Below are experts of layer 9 (counted from 0) of a mixture-of-experts language model. Rows are named router (the router's row for the expert), up (a neuron's input weights, with its number) and show model dimensions 0-127. Each number is 128 + 32 x the weight over its row's rms, rounded and kept within 0 to 255. Numbers have three digits each.
After each expert's rows: a language model's description of what the expert responds to. This comes from a sample of Wikipedia text that the model never trained on.

# expert 36
router:118125153153128178108153126102116111109105138118122096123118148119165198177132125102162104054102143159116163107116121096129082165140184197123167130131095150124131126176154154134134078071127060094164163121110145119114111170136141143096093129112096081166171178135138113146205074092102119125193173177140133157161086200110104117106145159114118164150083117151164126140052092072135123063105
up0:167112120126128102196129125098139111108106120126149150100128138132091038127060143146125139135129165094182128100164098166138152061141058132159149199118093089185094133129107121133110133129200110145112128175151129087175109152156150105134109076124100097188168101179096143128139058112191134130129175109136169106165076124132134126130116126165147120153157165119112066140182129147050123110185
up1:107166113134088172128119167145220085129103090175145053093117130120128169154130112082145107092116134083146105155181065095160098090074164113102128105129067166092135169096140079162125143159102100091182172152146120129157142111118114133141163168098106193139130141121157185210159117081090114151133131160152130137100130119149120132120046132180137110093111091134125137104077115156097135154077
up2:089132157130129148091161090104144080095152105073093093165136078176151056098114121138117136145167080141155095158168132108139104114186128166128120103126113123194117165096049167138129158090214119148098103128110061129132200190098148163099187140125125124131100090104085135130136145158134114127134136093118137145112121096200140112194112152101174101203114125135113071107137133109156094165140
up3:089118079137145124146116189133142141115097124100161075175138099179108069129177118134146112153144107110184165108111103111129093162129100107131169061099101118201094217170114105162146140142109145168085141124154112089099126080105129117134151098185124136112063108163126142144183109119080059140127170117176119101155089167173099107147097116161151104078193081171154141192128113141114113149140
Single capital letters starting a proper noun in names, places and table cells, such as A-jax, A-therton, F-iji, G-iuseppe.

# expert 22
router:102131114174143106109137131136106083159204118163153092117177163126092189158146101119137136148095084139088107090167156138128175160133145157165106049055142099167111117102154131137063178147157109163113105044120169123103099131131134136116148103158122137111082118092074118143135178196140142082112110170088149143086089111115129103158204111076159086120095142162157137159120170174144114086120
up0:166138153142106150162161088095184158108146103161138149164155117075092130105107135142181110164204112089161142118134151102183143090143116093124145099093122129084114117114067129113171124165168151085155181101074139125136161153153183136129108125117080120143170203082156102098145073087185130145137177063131108124088159084123055180152093111073176151075163113087114119123107144140110124130119
up1:122142169092073162165125096153179121130111090128102103083136129133156146154144172173139121169135139138139190136137140125126210219089155096067124126193089133098088117112096125092116097111189163153090147138147129098135136137136138120103116127053101099104151149142123147162114063101166131104071172140126118094093134159154156179099107127147060164192146134116113113164101059179086096107109
up2:146165161072183114129158021107129124096157146117187115152135076152088120195119140113140120120078174054123122097150166145150133070124146099116112122102194121128073154105099143163140110148130176125140174103147114085177084162153156115130129111156109040092125165136132131142128125152145143163127193100154120122100140165137106107129141149152108153086099149055093105166079128171123138118199
up3:132119086151127177156095154121138117132109128156155160212116062111134126148097124146116148176169146131223111164099098067116111108097091086133134135093106174086119170182155119144222122108098135131130164174127155144234156106077127152106163095100103102147113110148135180079116075091120121115148134151111112125052151125101146171096116155071144154146129116092094128116097116128169109134108
Capital-letter and decimal pieces inside tables and codes, like climate-table decimals (.9, .6), state codes (FL, ID), stat headers (PPG).

# expert 10
router:134149129140080138159091068071102116127099135109172136167169145146151157089119133089112168122124143122174151181086185061088158073089103128091144149166126128159132146151120110151183147106095100122161089172126133078176188164185092113131122143140120121062146150101122137131131098062092163072095094161157141084155166187158125153131143094098134111158170196080113154142123192138174131124128
up0:132122130073070104093143123137145130087103142127133137154153084130135161171097092118162146209156077116138146099154155136102146175114122072152069153105123181127135136123170193069135122137110102128150195143154059140061155135151164152110120098128141137127125153129156142180179077138141046125136200125071145147084145138149153118107053123074099083136111136148063108082126110133104124165113
up1:133080089129090154129159130150179149135140103123089115076106116126136160150160131107142109142144133076155146120233093141138110105117081129169130118055175096069112124120168119064158179181150088164111149190101146154160132160156142108151115097079141157154117178109152189148103181077107147123110174060083081109168091160148134092115108114141139085179115146144162065134097125153112128147146
up2:157159123155166163102119157092162193123131106051159123120170094100111127117150121106150166217126104079101118136188076156155133106120165149110125095097073168166102088179157134171146143126144169202130130124085146131068082127103102118062122083128122120159119095077087108071173111129082145127120132137080077134124162124087143144203120154078124085135125066124137134139122142139153171113129
up3:167146164108140099133100083125158186138160117062159117099113092152161150094184099077103103160119118114173113145110094090127142124154096204130129094153147068142120058106167104099131178204115130085184129138118143175116153153090196147065136130198082159119131140133155142169151142137146160103101088093136089162077151084103152124115118125150089138078098140133179189129118099111149137168154
Conjunctions and relative words opening a clause after a comma or period, such as that, which, while, when, but, so.

# expert 45
router:108120116153128136199186122095114146142100124144128158114116151113094124088176144150117115095048133156107100142062142168122080123107128178159188112181117105174187080127085168072101091135076135097141069116138186069120126141114117123098144205136179126166140149123158112079095147113113113083081109122095136159154113112125103095191107078146096152115095103160112150122199117087157105146159
up17:102097117094119138109151171153131124168093109135091110145114148073204127195035115139154149145126132099127144163100106123106152118101180112114126170094180146073103119061125154135126088094117151113133174195053112125193179148135126109152176091162114117106140148112164138153168120115135094091172152070076114125101120125174125143116103191134146112160128165102161142071047131120100147136089
up18:134141151050136145119170096130197084116112122096167093099107078111173075127130167188156148137132108135126133191050100148089141112101155113128067109117172152111102203092163080177063175147089117130126139113124141103098133105139125141125107142141128139083154130097102194139141091168133110101115119143172114111109122065172096046135139162155140080126100172124192132118131174162156158116130
up19:156201117058091109091116130121131120145198121136122084170144125101109144177099122103096189187141103110135150154124120093103123169194078119095150152109077182081092169130160058194115161114088135110147127175140136136121143192113138124090127046106129113117077178102125119105177107120105126130107158090151098117142160145132135137094125101117105135191134156081191089149129187137135175126133
up20:070144130099175109129144138116158103149055080134140084088105126126155080113087117073132139130127104092130164178096129139150127119116168167150127127076067127131092175077161139162151153162126108128106111118188101155149148197138136093140144170110117156132127091103168111153200176127150146178160164201157110129125112100176153114163110132119142045140163125141115122094120140190077130028126
Line breaks and indents between team lines in football goal summaries after minute marks, plus position codes DF, MF, FW and table pipes.

# expert 35
router:128107114066149207121116162109114102127096117137090092111204125160107106094160181108193104109127102045102130146128095149104194164080171118105096079090098118128139119153145126086149094103154114125162133091168170127126113155127089103130206112109091080169116174156136112105106115098110110120143145131157153150071095100157141159151189108158129055132087086137178113143169161094167122139173
up0:146123107150104137082143119130158131102087100165127142115136088179118132159099192129111116113096121100117142193160102129138105134135073173136171135100150157165115145067094128119144152169127133102118122173114124122147157190112157110140127100122148129109117150109143081156123165059108154185177122107092128108104164134137142212133071130000189121206113124064150159073116078140097154119133
up1:115174128138177169129170123141115033168112179111117063112113119123099127115169158098142190154157067134166089104110093097143107135117116152107073146102102160151090137128130136115093162175116049126142131084142090132126146108180098109158177226121115114096124137117055102180111066157154196130103132162084126130117101141103147104134168147150190131160151107090122134138115152145182146136136
up2:041149144151108093178086123135134129131117133076177132111096146102188097097092147131123206134165152171132089121116124144166163075119156108158151197118190200105117197113138109157086140156127168145129140071151121143135123181148140102059137107149128124124093155112140129053136145121131161125133184079173118130114112113093072127144077091087132154115170159158143141060080129104151130137149
up3:090123152122134129150223083147093105089165182156159158163119144130187171128051155134096147136105132116187195122102123107117112111143122116085147159124118148167110120107075136135149101126135145152109142132063085136114178133126172101130142133154088129118152146143166081075125187157125200145130155156021083111171116136125086108077121152059133139151143153101102158076116143172121156142137
Pipes between cells inside table rows, mainly election result tables with Party, Candidate, Votes and Total: columns.

# expert 49
router:117183114138096126166128158071088139139083118131161141109089136117091114134081135105188096131110104094100134149164147156146182151100171180130155091085110088118070145094143165130112149104174107118090100103097123125157140162105102076101204155134151134116114144097133145194101177141175117169140204074102189146087074151166106146156120089150165124150085182135169116121073105125064104145162
up0:109136177128113198153112125119144064101151137079161130133148131131129108202122176088106105092131188064126129174166111128127148162119155159119127147108127187118106156113173084126098121104187106118087123085109147131077126089137134050127155148087074084140129115152133113136124130142175154146076140143126132076154091181111135093145091126098057157230121121154136169186090116116150084142084
up1:123141112130127129135090046094114103119048106133133092151119165162115131102087117140151134092128140188119109207166151128180141127173172112141112096102116176094089106173150178148128134137162126141149115140126130147084255111147133155154075156098094127037150098177101137147136108111115109139091196085145118118158115148161144065140168177110114115136108133123145109099106184117096154108095
up2:101126128151166147122157138171161082118127141105153094097137139130089199150200112125095172159129091134137076109144110098095110112118180110161144114095153166117088131112113154156107077162155109164147101191131125129099083069116105185104094166134137117176114090118027157111181091120090129075076094123100150098106125176173057114128134162123154145182127137128146144093128174093170199115132
up3:122122130121117153130107130155136144114188172128182062197126156119129105085174183116050157133103147115134141115078102139173102078136157064086133159175096134101096114162152051110113113123129090138146099142200169153164126123150114147164106109082112132146140171111156167145156111154118093118133157155116060115128145112099144179113063129113164165099104108123076200114081158200087123131119
Single digits and symbols in coordinates, elevations, time zones, ISBNs and sports statistic tables, such as ′, °, UTC+, 10.

# expert 5
router:162110123110161095157142146084125153162132140144141080111147065121178152107152134160175170141071161148122098153160136132133146136172088084098129081141086100129156152135156181081084177137110123166145093109101164079188128100115114126077155092115106071153106169112154070107183107106106115103080068112107167108117134148161159110188125152147146095100158076074172154120173174159087085165181
up3:125178159168173129140162150128136137149180168075112146159099134088123140122126164098132202109149149110152102120104149135103126178119135137089190155155134090115121081107143123145120123145159106134134081093090160118152164115103113044124133145142098162123152116159137135097120168080246134157150135157136019048198138123096089106160132118175144112127133137121093154120131108089128109100060
up4:136122118149095159112128134160095094112090101066112136132110138204107077133079116098104112132142094079116195119126124025129108146113165152153158070144165150158082066145082107155162158099178148092115152138161081158122157139148169143173120155149156215138134097136095148143108169124153070159158155089182052144117126100103117145138172131094125083143085168160128110128115096105153162105129
up5:086091125126118133136195097125024136144198141157112169197108125143175176124121162095108159149116127102151133152102097135108184113122139135141166114182130108173099075100133078094194107089131168177104142088118149148082148119147108146150134119099086145129127107145092088113097211156130149078182135165114145157113081126142087067092146136129097095129122180108200127105123135095166111125141
up6:118161138104142119200137091125122123138152087157112161124110089156133073138112145144130099137111129100120137153165116126133136147123126150083117109123153130150125156130140179190133161143145135113123064117176105082154117108118147086124160114143104128097182115118139174179148116061174094167129115050135135089059090134106158137146110000144092132134111147159065173087136147098130113107101
The first pipe at the start of a table row after a line break, in election results, track listings, rosters and taxobox fields.

# expert 31
router:101087168147092098181093095080111134148163075130124130168102104183084201097120164105075171102159145100101138214120084081094131158123106118136102152161125159083138111177124114166117086103169060158145194181127154120094192159130167120117099134169077112110111151133116106142099104104110088125091117161125129071077139175169140149094144138164155108103167136141150121179166151119144119086144
up0:122192120079089162114118147072124110119128166131151078118120169066123123107118148159131166134109143085119068092119131112145118155153130100107124127098148042129114165125138141097085148146061132131161121108184132156184104128104148164111142154099154140189170091192188114168150122160151181164143134149162155170106057111107095164058102085097077143151096127091146131119109146192129148152195
up1:123119151123196132104073123144096115200135199189139133108111135131115128162117131159155135182152175172149098106150100078168111077185179122156134107116097171130122136149140180135107075075117150138133190104053119091116103152131115138147107080074090182128109160125129129116138149173171130100168122095096094112146031175101086102147102153167100096102143093121143095128110165145132179133102
up2:129188143169114097122128132108097142074166180159071132158155105149090151171138059080138092102112107105177165158127155128152116119112104076166109082128130116166125167089157161126111109162122142103115083112183099063190115142125137101070140077145098157114181085131124207148127089160225120108120162126146141093115124163095152153097111120095109148108122119134142118171077077138114111198097
up3:104130123112165146140115122175117117150121085178116075148176088099103096140161114140123086109148143129166143128145194092131150129208104069140116100081189105127129101155176204176133144115128152133149048105086162091155099186080152123096118090138106111155121219142143174105114122141151153091155162114160132148112086150082120092150116133136125073106140128156125100115091063067145103181161
The word to before a verb after decides, declined, able, plus modals would, can, may, could before the verb.

# expert 44
router:096132100117109095105163175159139166111111092100148122133057104169146129118172129146179178088088156152132141167108131074132115141119071151124157200112119108113161074091180129122099087146105097121155129107096192097120147083106151168095097183182139188144057098161137114065132194188149111177100109068096142155088116114161124137142170106080122145131087086138170113142126126089151110125117
up0:149149178134133123103143140142131155112123091207158103106154142138159162125067181168103076156163130087140179164165134151111184060099127158143111103095075113119086139120120172146125160099157118141103098122084078127082154080181122118139164065098149145100203179109119209115159131112152102120092135152136120061108166125149083070113155151145176138129131145097125119157112163145065097085109
up1:080141171147161183124091095111191108143121139133111033107170142108097149117142165164074115180133056110133120160193131119129110100108123160126114100126090153183086164108090155176171155095123166149136137140113116189149165079145129123111162128054115119135191121084107146148137100126115179115134149137140103091088129191106145110128071100100116095135141107081092106118085170180110159192112
up2:136164150070159151120107084154117083158136158152130085134195100053101131127127170129121118178123103066174121139132114086185141157148153155074104073073141144173064121088113122125150161076108156133146186103148099152190106159176149120143202085113105124120164125100137168120157112142125180130084149131177099083119143141090076094145096122129136059131160124149141157169115139173109144149181
up3:118129127096094159140105081113105144123169122144100089169163136174164143182080113114120125161125130114169186162113143062139112146185114144097080102166106152139100141106120072164222160140102153127078147095136118151222169130091112081176141097108127137120139116129069134141206147150122134146100192119097151143116117130123111100094100145085108086134142135154127173203043115133124093109146
Mid-word syllable pieces like so, co, to, lo and capitalized Le or Lo starting names, as in Rus-so, cros-so-ver, Oak Le-af.

# expert 54
router:124155116159153139141137139093081137146104158103105137170099122125107127134074106116126130119098138106121188110158097114111125131117168154154156091062134107091122110117121169156168109154164113063096121141096058091153129176115119093073198119133127109142139148136194146193117136107123149122182149098067136151114108188171151099127146069086185146146072201139169080155082082114051129162089
up0:137158127083154103068162102107119111145117129177114129189119126141150155168127132173131169122099037122147179133066150119143100169140105191139068158111139122128123119106131106134188091119112143134175151116103164157191094121134200146099128140160066150101082136105123134109123074136081154182129112130123094145148187115178100068086081149129109153084180122195139121110047125117153108119106
up1:090140190074092115161125143168120129138135152138154102101132135143155169092171193178137147118136111137195129114164170108141165116130140136132088121104074121092104174151083100128127136147086165156143121121147125124136109120131120195113129187057093098118154130132128171118150080154050150105146146134175165113161095106144157117130121145201095054141119039084087062190142121137100096099093
up2:122134153074113184135113134129120110082102197142121133146152110116149185159115119174108156098155139101153143131180103147117102092074170119140095123158065167107119097184121124098169139111136085111126132123142100101115110120136154170091107086156135172211189130121112160113146103093074076089151120170105197133190163129151115152149120106113141143169117075103082078193060111088192125136093
up3:097074127090103105132155153155119112146125037127097084126140168149143086106170152158141109151129078077112136119132193101117117086176121086140135098179070157137146109094112135173158156105105145138125129131175186135123178150093079105072178103121082166157168076133077125105203141162128088151077121180160140090109195101086155117175138148098161131114174128133102116102143140147177136107089
Number tokens in dates, ages, years and tables, such as "aged 87", "26 December", "In 1832", ranks and scores.

# expert 46
router:087139115129131093178203131104123135121079135087131151163089139114112117117173153134095113118065154154103078130038137167133099117100125173151185118189142103162197080150139153081088087110070130090127068141135184099090133119130134134114122210120174114172111121149151096096082153127124081111084084142094122167161115098124104105171136080144126147115101092124165134118193105090129099158151
up0:119132095149131188093113092128190124136115183141107105111119092119166171144111097151129107152154100124222148155141145109128138072162127121089084077114178183143053151128138152155099118079145124176098192139112089113136151112144129110105170056125100165130101115164088113115145127135139122137123223121144162091138126161123143147075123153135180117157136115034094094128055132137147165162162
up1:125139164144139106089123108164148156161098148155103124098115148098149144135088120190104162215131137083125105129185156111110126150068102121100127138088114157158114155143109112164163126083139132146101206145109143156120179055073050127121114084094116171085173126166098115059149127129101128122136108151121106117127153190138101157113183193108147115098144123146117168091094163168076191188094
up2:120136133133122184118140129149152073182170155191152063113171112110142084135095140132130161156122112067176093141124091067152089118175172124038059106081132175088081166091104080204123112092135140105125131153118099132148139109119165115126170129086110161149159168118115150151231117127130159151132162116145121085153121136125131118150110163106113106141175128113096140133081182181106131089127
up3:125091165100150107129141124101154121122147157098140092108176109131076127115136111172122095124140082128195149138160143102117134099097110130098101124096080133104083165099124107193162179132115137090123133051162107140193120103143148107095144103125089172105168179100124169148167125103191163164106199145109114066112133185170098102164146191169103074128127159168094072178124155186095085104114
First pieces of names, often South Asian or Arabic (Ahmed, Singh, Kumar, Sa-urabh), at the start of table cells or list items.

# expert 16
router:121148118126091137103123122134130125151086077107170138170097126182111180083144225099170109144119164133130110174158149114136187082081111087175129086127103115099151104127167168144078120138110107077093093055162112112190145147155169155075170184184122168093178121143093179060124147122103117111092094130105165121136134126135110079096143100116121132122092163106140095090167118186109099095121
up0:108144126172184193144106067215180073104091086168173122117137099143122147134127108163134155158126102134153158149179152102085133091119103196092165143123107168116104133111124159119123077144207153166145128112063151140057148113121096146139112105132075103134122173130114131104101170123133074149121143076058131097107120130119084152127112189092111100117165079141117143163117143130126185163185
up1:166093095190143111159092109175096099126161140155080114139160124146230145105076133137112162084098145131141155128110084102133079130153118085127154092145140182115146129130046100098136128088125079168166148132112114160151182133162128110128105119148162123175173094102134106137099131079096175141141125093159122142141142131228105098136057150073086149131132100134124109128114064094096155106055
up2:121147122161174110101134135105116115110196173160124143127112169164149110153094061156143182152148114068119195166134125127120012123203092090087179103134178095190133076150167122077154124157111144151115150158094115109111179155129146098124101080151134116124130063117168124098134155111171216159097143163110105156126147187096082118074130137110142119133105164114138131126104127121115122138124
up3:162123091128221153120149166159125046069144120091095103132146113115119133131144099108130158179190127122098090174111171160148056120129156145106140164095130146195124139158095151112096086117169136078122129115152145083092126082170099127183114127118164170106096125148117121126138090129123150122153131154081127124070120106126110142184135153107099100125126161120143130117138149068198252124164
Periods ending sentences, alone or fused to a word piece, such as ., s., ed., )., before a line break or new sentence.

# expert 63
router:087139115130131093178202131104123135120077135086130151161090138113111116116173153134094113117064154154103077130036135166131099118099125173151183118188142102161196079149139153080088087109069130090126068140135183099089133119129133133113121209119173114171110120149150097095081152126123080111084084141093122167161115098125103104170135079143125146115101092123163134118192104089129099157150
up0:104127132142090116104130157088145139096167152195153111133164115191088115063107187111138093087094139109139139159130118090138165089113152090116131115156163163145112123109165114162122130066174156121114134142125089154173098148100163111162134114174087153113151110144161147092153132162137106153130176117135084101034170110131114107141161113159111143116116184207104070065148191146115105027152
up1:096115062030177137134134117134118124155191151127101106123187119108144124169133121168115098175169115060133132151133094043116122156113140072107080146137187150130096142145150142123166134193081122154087138111121082089148174180170141123075160117211138102124090117130120134132132167167081121168162159150151132093112153134085153124147094130091118120124146145068143134146105150181106180125084
up2:143147111124168164079094147138148173159132102159154111103217092095110125100121145089114167114169114090197171131160113141142141105189108162138089138108160141106059172129150132098132145163144103154133112120120095055107176109141137153148140112105122097097103120112053119126166095151119195110176201119101124102119105107106154163127168140177136090120156128065116203119082142149140217121111
up3:109110124093111123128144119154197127125130133113111147125134154155096106151138114145102127159134173102140177116170070085200162060081143142140091155110122136154101164113165082191222164122155095118052152122149114178138182150164105106089122130082097119121117159100104171162122110133071167125059142161093114078105157137166109130103080161111130146160156135060050113107122151158127134162101
Line breaks, pipes and the first word of table cells, notably award results Won, Nominated, and name or venue fragments like Sav, Cons.

# expert 58
router:105138128135135121101114153142102102138165169166125112154151113090108192121144135144114121079133120155093106104178130155165118100089146156151128100121094114153115111104177117140079150174124065133091109087034133132107102150173152182142086129135156176107119165039151173117148177085134104083176099159102189139164083201080143133106150145119163127087084143164150136184110195157126114095082
up0:241085109139060150131122172103107079146061108132137130178141191112150160163085104175100112086121146104127155127216144095120148098178141115144124146116137165106119100173129074156202050099069118094168127164127125128107112130095102095108141143101101110151169141097098089109141099090123119144149182111134140165106135115151096196108127153125138142102177097170124099123077126134137155109116
up1:140090132149110184151078130132131189157117183182139111165110095120165124148114199100202131165133190112134132121145112081186079096123110066163103123110092133081129183147095125079179107100170125134114176085109099099169152173075173127133132153109093117168097127109104178158124109101148158112119129128125119105165129110177163057077161124094108142162158122094095145072083090131141117097095
up2:136151056135099167205108131100125055135149103115109161170174156099186144148112120140154148164156176104122117126180079102133109117142105122103129096139041148105119167170140172133132108112222131140105132075141099143161136077142135119117163111090046026143151148134129130102102157113131180124162144149122133112122142122097172096151087079112099100131122130148159095177134095136181086115124
up3:191180145109148147118178107153169109117102077094189129114055101144076113054171154129117134142076074154125093113170125117130099128123118124106200072085146190087076108130107188153149119127108148142145163128130149162127122101118183113155119186137098170117118125078135119148166130139089120149115128107156165135084091141161124194148083080077182125128110128088126187093125138141062140122148
Single capital letters or short capital pieces beginning abbreviations, codes, or words, like E-SP, J-K, P-VC, DO-V, line-initial R.

# expert 12
router:126141125113089147085104140124146114119080098133161131140133119179119183118114203140166089144114162062138134155127093136125137063114171090105149086137125160137127110122085176150100139148080164096107141078096111084176167134157105137073183171139090168182185114170121118059106133122092160086100102136097183125158166113153097084141172083101177139163057144114089092113150112155097135081174
up0:107141154065175162155148127154144071135144152119134102121124104086149082127104098137080184153153117112160165134165128091167118145137156197119102147098168137113086150133164111142162109072123128157166154141126115189073124130111143059127102072051136155149082122097141098156171112128161137132158177125202085100056107162077121130156105162123130097147157165149120162123092191122127115168048
up1:097132120187114091153108136183067146099155132181147154163158059163132145124147082127106159050104113133153101120173112094129149128178128119118103077119083098092113162081094148081120138165157094097182150176104105095148148209060198102138146085125130148132166070130161173140137160148139124119126170069125148136137126161141090102079123136107152098104130064160133127080100125082097133113096
up2:112094124124091127132117149162170146141130105194093139053242113076123136157104144155124099132165116099199143119146124113065154139123133128099085138070181135149121161119115093169145125141130132140163150135120120110120052144100164132103130071142120172183164189092164128135143099111174078212198128127166131081129147121151100154113132104072134103133155103084080126141108078130154144119131
up3:146143171092069085119132155211159167066147170158127154121209095133152123123105047171119170124127089134140188096218123099110112107088140115089122115125081124091105145137093068046108155103101089140116146164144116115129153122098134113222170161141123146137161101151124111132117068136136096147128131090140135143104124127144137191149137157187157093137134082121162118163104146139155121132113
Periods ending sentences, often fused with the last word or digit, such as "years.", "1.", ")."; often census income figures and biographies.

# expert 11
router:180154156122171120151073121136197152104111106144170138138156101095119059175112118126104142125143091134150122180127123158138123140145091088131110056099129146099096225124140116180129182114118110129177117144143071171097115110175119155157106142081109175109095159121083159177152153174141175176120158052156139111133137069136154131161104096172134074160107093161083124121151137139101094135059
up0:122133177082103106054139140151140118156087110144133143155153208168105148090118121127158152132100141151207125115179112143141090139125158139130131104083130057195108101102167140153093174117191135124074099127095103135118105088104185078114152137111107142114145084111149120113150116087150146163085234140102148100134088122131095130100177098113178143104172129196146162117094096149091144091088
up1:116119126158126116150091040080109169186134151111072104142123141113159137089108167180157112128141093122144130134095153143164109106164134136145096154106181144108119136103137138116121110129168103153136140100076081135166123144087162152102188157120074118165113109161139134105093099052131111146174185103137201132105141146130137177147092060094145126240168117116105141081119140078193116074137
up2:100113143121111141103111114075117135136148057151103097142139133163128167096133153160202138104162154111151090157124167110210115125063095085101104209128127193130130136166076192090144116148168108123142108089170129103168095096176090103128150133182080140108102150150198121149161163143075144157071091131185122111098124129090118155120157183109094135115099101121134075094130077117156100136146
up3:106160112079120177105117134169092117093123139120137075135067085123073132131146152136169110081126170102125169117114093143182157063131117200146152143154177164055105138128158167133157171155101182161133136128102137113138170121110170119140180112090134106125130125104048101053111099111106113107200138142167138105120153133111066195157164088146138077097121141164165123156113183076144130120105
Middle pieces of English words following an initial b, f, w or similar fragment, such as downw-ind, y-ard, bo-ast, m-ound, sn-aps.

# expert 53
router:088141115130132094179203132106124135121079137088132153164090141115113118119174155136095113120065155156104079131046137169134101119100125175151187118190143103163199081151140154082088087112071132090128070141137184099091134121131135134114123211121175116173111121151153098096083155129125081113085085143095122168163115100126105105173138081146129148116102093124165135119195106089130100159152
up0:138107143087119168092115101149124095184152145158129091116151092143139146140059140117160132122176121055194163142146090094141132110131144130078083114046158173107023176120153116171147171135138145131112177110135072161167178106152181135131164108146070134078124136083115128123191095122129147138157177133148098092117152143160111109122139153111156109142141156140110095107057201175128130118121
up1:111101167135079159074129153111125124123113161138106069142144124118102168113090156064139106122157079080127134144161150036147123135190146131123147124124081150162057162119128045129168186117167101148089150131161089169161137123152115102121136065131106145114114164132125185137160106094158128150226152148156090087138111166137114134088112198111184112202139124129128130128080122148152142149149
up2:193130151136119139122119151173155069147152108096085097109155119146144135094104151128150106171134065097126181134182138067102136110127133063114070117120107158076087135083083111164183186081154136110103181138116095121139162092142193127064170125100138148117158152086130134191170181102118128125119161136151081107138125153126134148125099147115152079199119162070132092132082141208101124124131
up3:095151134116143131123137154177117075134160149148122126130146112170126155164094117134179111170097051135157195125185117096139120150105172094086126146087111142145060154125101092131111182107121123160106169109132058096180186095149211086149151107095125166135186164125113147163147110143117144110160208084134127084096108157102140093147126131128142092132096139065078139142086138160053149087129
Number pieces in statistics tables such as 13, 28, 18, and word beginnings such as Rad, motor, electric, several, original.

# expert 15
router:162092161155089068091122132123119100118149116128103156102143167091165173152047116136095130178151156130123105131128181145087171119115144116160113127133118169096088148105139106124154082120126142145151130121155127157156121105108131098174193164120124069191180105149181151148184081114144087100103161143142071091142112175111087123138141102120139173153177073148108086067033088106176168168116
up0:135101139080142167127144167151111122128093124115080106207086061139135155130108143162149133115170111155149146086125144192106115133040120104142176126088128134110109146106128102125084157170088134167109120155123071191161136162165156067101057124174110140150123086128095119119152087165103159125101108133113133136128108189187102163119025113124084123142146172127137133136096209094089117142124
up1:092103162138113141139117209047150191176140069147117139126167142161100123133164130118162186126118093139165148077167121119146118088136101115120117062126053151090104122136131170155135145154144105086128120151086115090177134129119165146063141146079074142107174083156137136148111181164063087123168124112153193135123126131127104110100069176119164106152137107123087133182119087136148169148070
up2:082134089085084153077138093119122100137163122104113154130174145169115154111162143104084129179081127105152112077140103086173187085122124130103164149119027159137093099116128110073153132098167120121175115114104124086110093123103133125124147121192081185140160153143153127211126146104193106219129137149167168173139162105157127151072168079165167123119132105103139126131123106121094104143170
up3:086088122101098134156141116136131102119130066119155104142171112091138114066101150176108143176119156164159146119129166146110101040180112129075148181166116155158096151135122134125168127188163091201102103127114090163177132101121152161149092130172115176056127124140104092150114162102097137164147067099122124118117107074183076151064152162197149136194105142124153074143149140100120125136127
Opening letters or pieces of common lowercase nouns right after the, a or his, such as j-oy, arr-ay, v-ision, des-ert.

# expert 37
router:122090116104111200154159108108141139094106098153159131087106155149157193139134150099092115123103155095192197102082134115201114084112157120148139093110144115170135126189094111166095124106123087084146126154162157114172133179173112106098127106119097124149086115121113172054096157050088185084091129110082088140106181165165140170133139150112198086132163120127120080111149104169127145121125
up17:151108152128126113038128137145184141138173143071100101148126165189122139135096174222090101140129165155100096089129149157132153092150147137074165136137114083133141098079084155141162123130164135170097094108119127170119161146146114165100091132196176135121144125168126132128127134121142123155163135117113169121118092082137117167067133174070060160114080164128065111131113137171048093162089
up18:066123156101050094121110169156101134121137120109125143090097117061105065114092109163158098115141141086117175137129166068121144103157134127113092145133166136111116101138151057171162104153152192139112136155124160116184120110163147130123162183095149136097125171128132112145105133146141131135141080122117113089149145083145114147143096169193121195205108155215161138126104104081033165144133
up19:155146149179136138102149073148094147113111134125143168217136129083106168162142176133127095133097109129149163108105037092188130106105128093157139077147191170126114160174116132149141189124093088106127135103124134154142167120137167098061131093178058185155108131147157091105108108075093176131120087126132127105210154182106120102117128148143132186127145109099127145150106141119122124160054
up20:099099112178094111122128086172081147124098118118173168217125126083095138153116203139116065166052094111092114195052073117185112141134133127149185124169187143138128149143175158116134180101106147111092107097124147135095156109152142102127119162159127176139103084150146117147080139131126207125098089118183152115159119143123130068158152193179112133119131128102121103147146147137133130123106
Commas attached to the end of a word in running text or lists, such as country, advice, 2006), before and or which.

# expert 14
router:107156189115066097192145123090157101105123083101106107117165138175137141096184138123103088092107152127104159163081108090107141143158129169197056080144170084095157108159099143163122141087118147109136069148177122110098139128116151148133130156110057122082183106159179113103114088103167107110112110099097103113109149161192131167108114131169177141128191122164179175083083103106140099130148
up0:130152146170094124137078160173172119139111119118117116117132035135157123111128113091139098137143141131134187185130131090141157161152130065112071088034096112130116161159200110145169165089111125151119148128136121100175164103141144057083121112117122101141116156162150188139171105228159173092117130115205085098127138151065093091126168154128140153131122116086125123103109125124126084158133
up1:210152149132137131125131120082099197148081169166164076161094158146148114109094095125111163151157073089109125115146132165111103119137147129127121120085123148151098141142153102170163124186170115128110133152110052089107184077139177129125115135111070096079129121103107097166174062111138130116153192104179099129110146177154142135100084130157147085130150202164129152103098222160106127147111
up2:184111146128096135114152161100154135080099152092083100115063150133110102124131176173125155167095108151120144147082129108112077146159119172152096122114119140168094138103154123143110134141146144137089157092135098148157148130183233125127179111108136095161157116068137143164114077111118167194170136122093094087094156155109169153175061075098136154201126146153120102182113073191126151109084
up3:120176168075188140075080088171112102104162164146146131093118093153147134167096119148182131149113104117146130108170157134125171136131184077061159126122084153114085105100156157148092119110146137097111208148053111144181114152150131093109139134129188143143114121088091167160170151164178122143131179147094139089131129126148080139095157143061085119090115141141102099174044137128076145105133
The conjunctions and and or, often after a comma or plural noun, plus the word pieces or- in orange, orphaned, ornithology.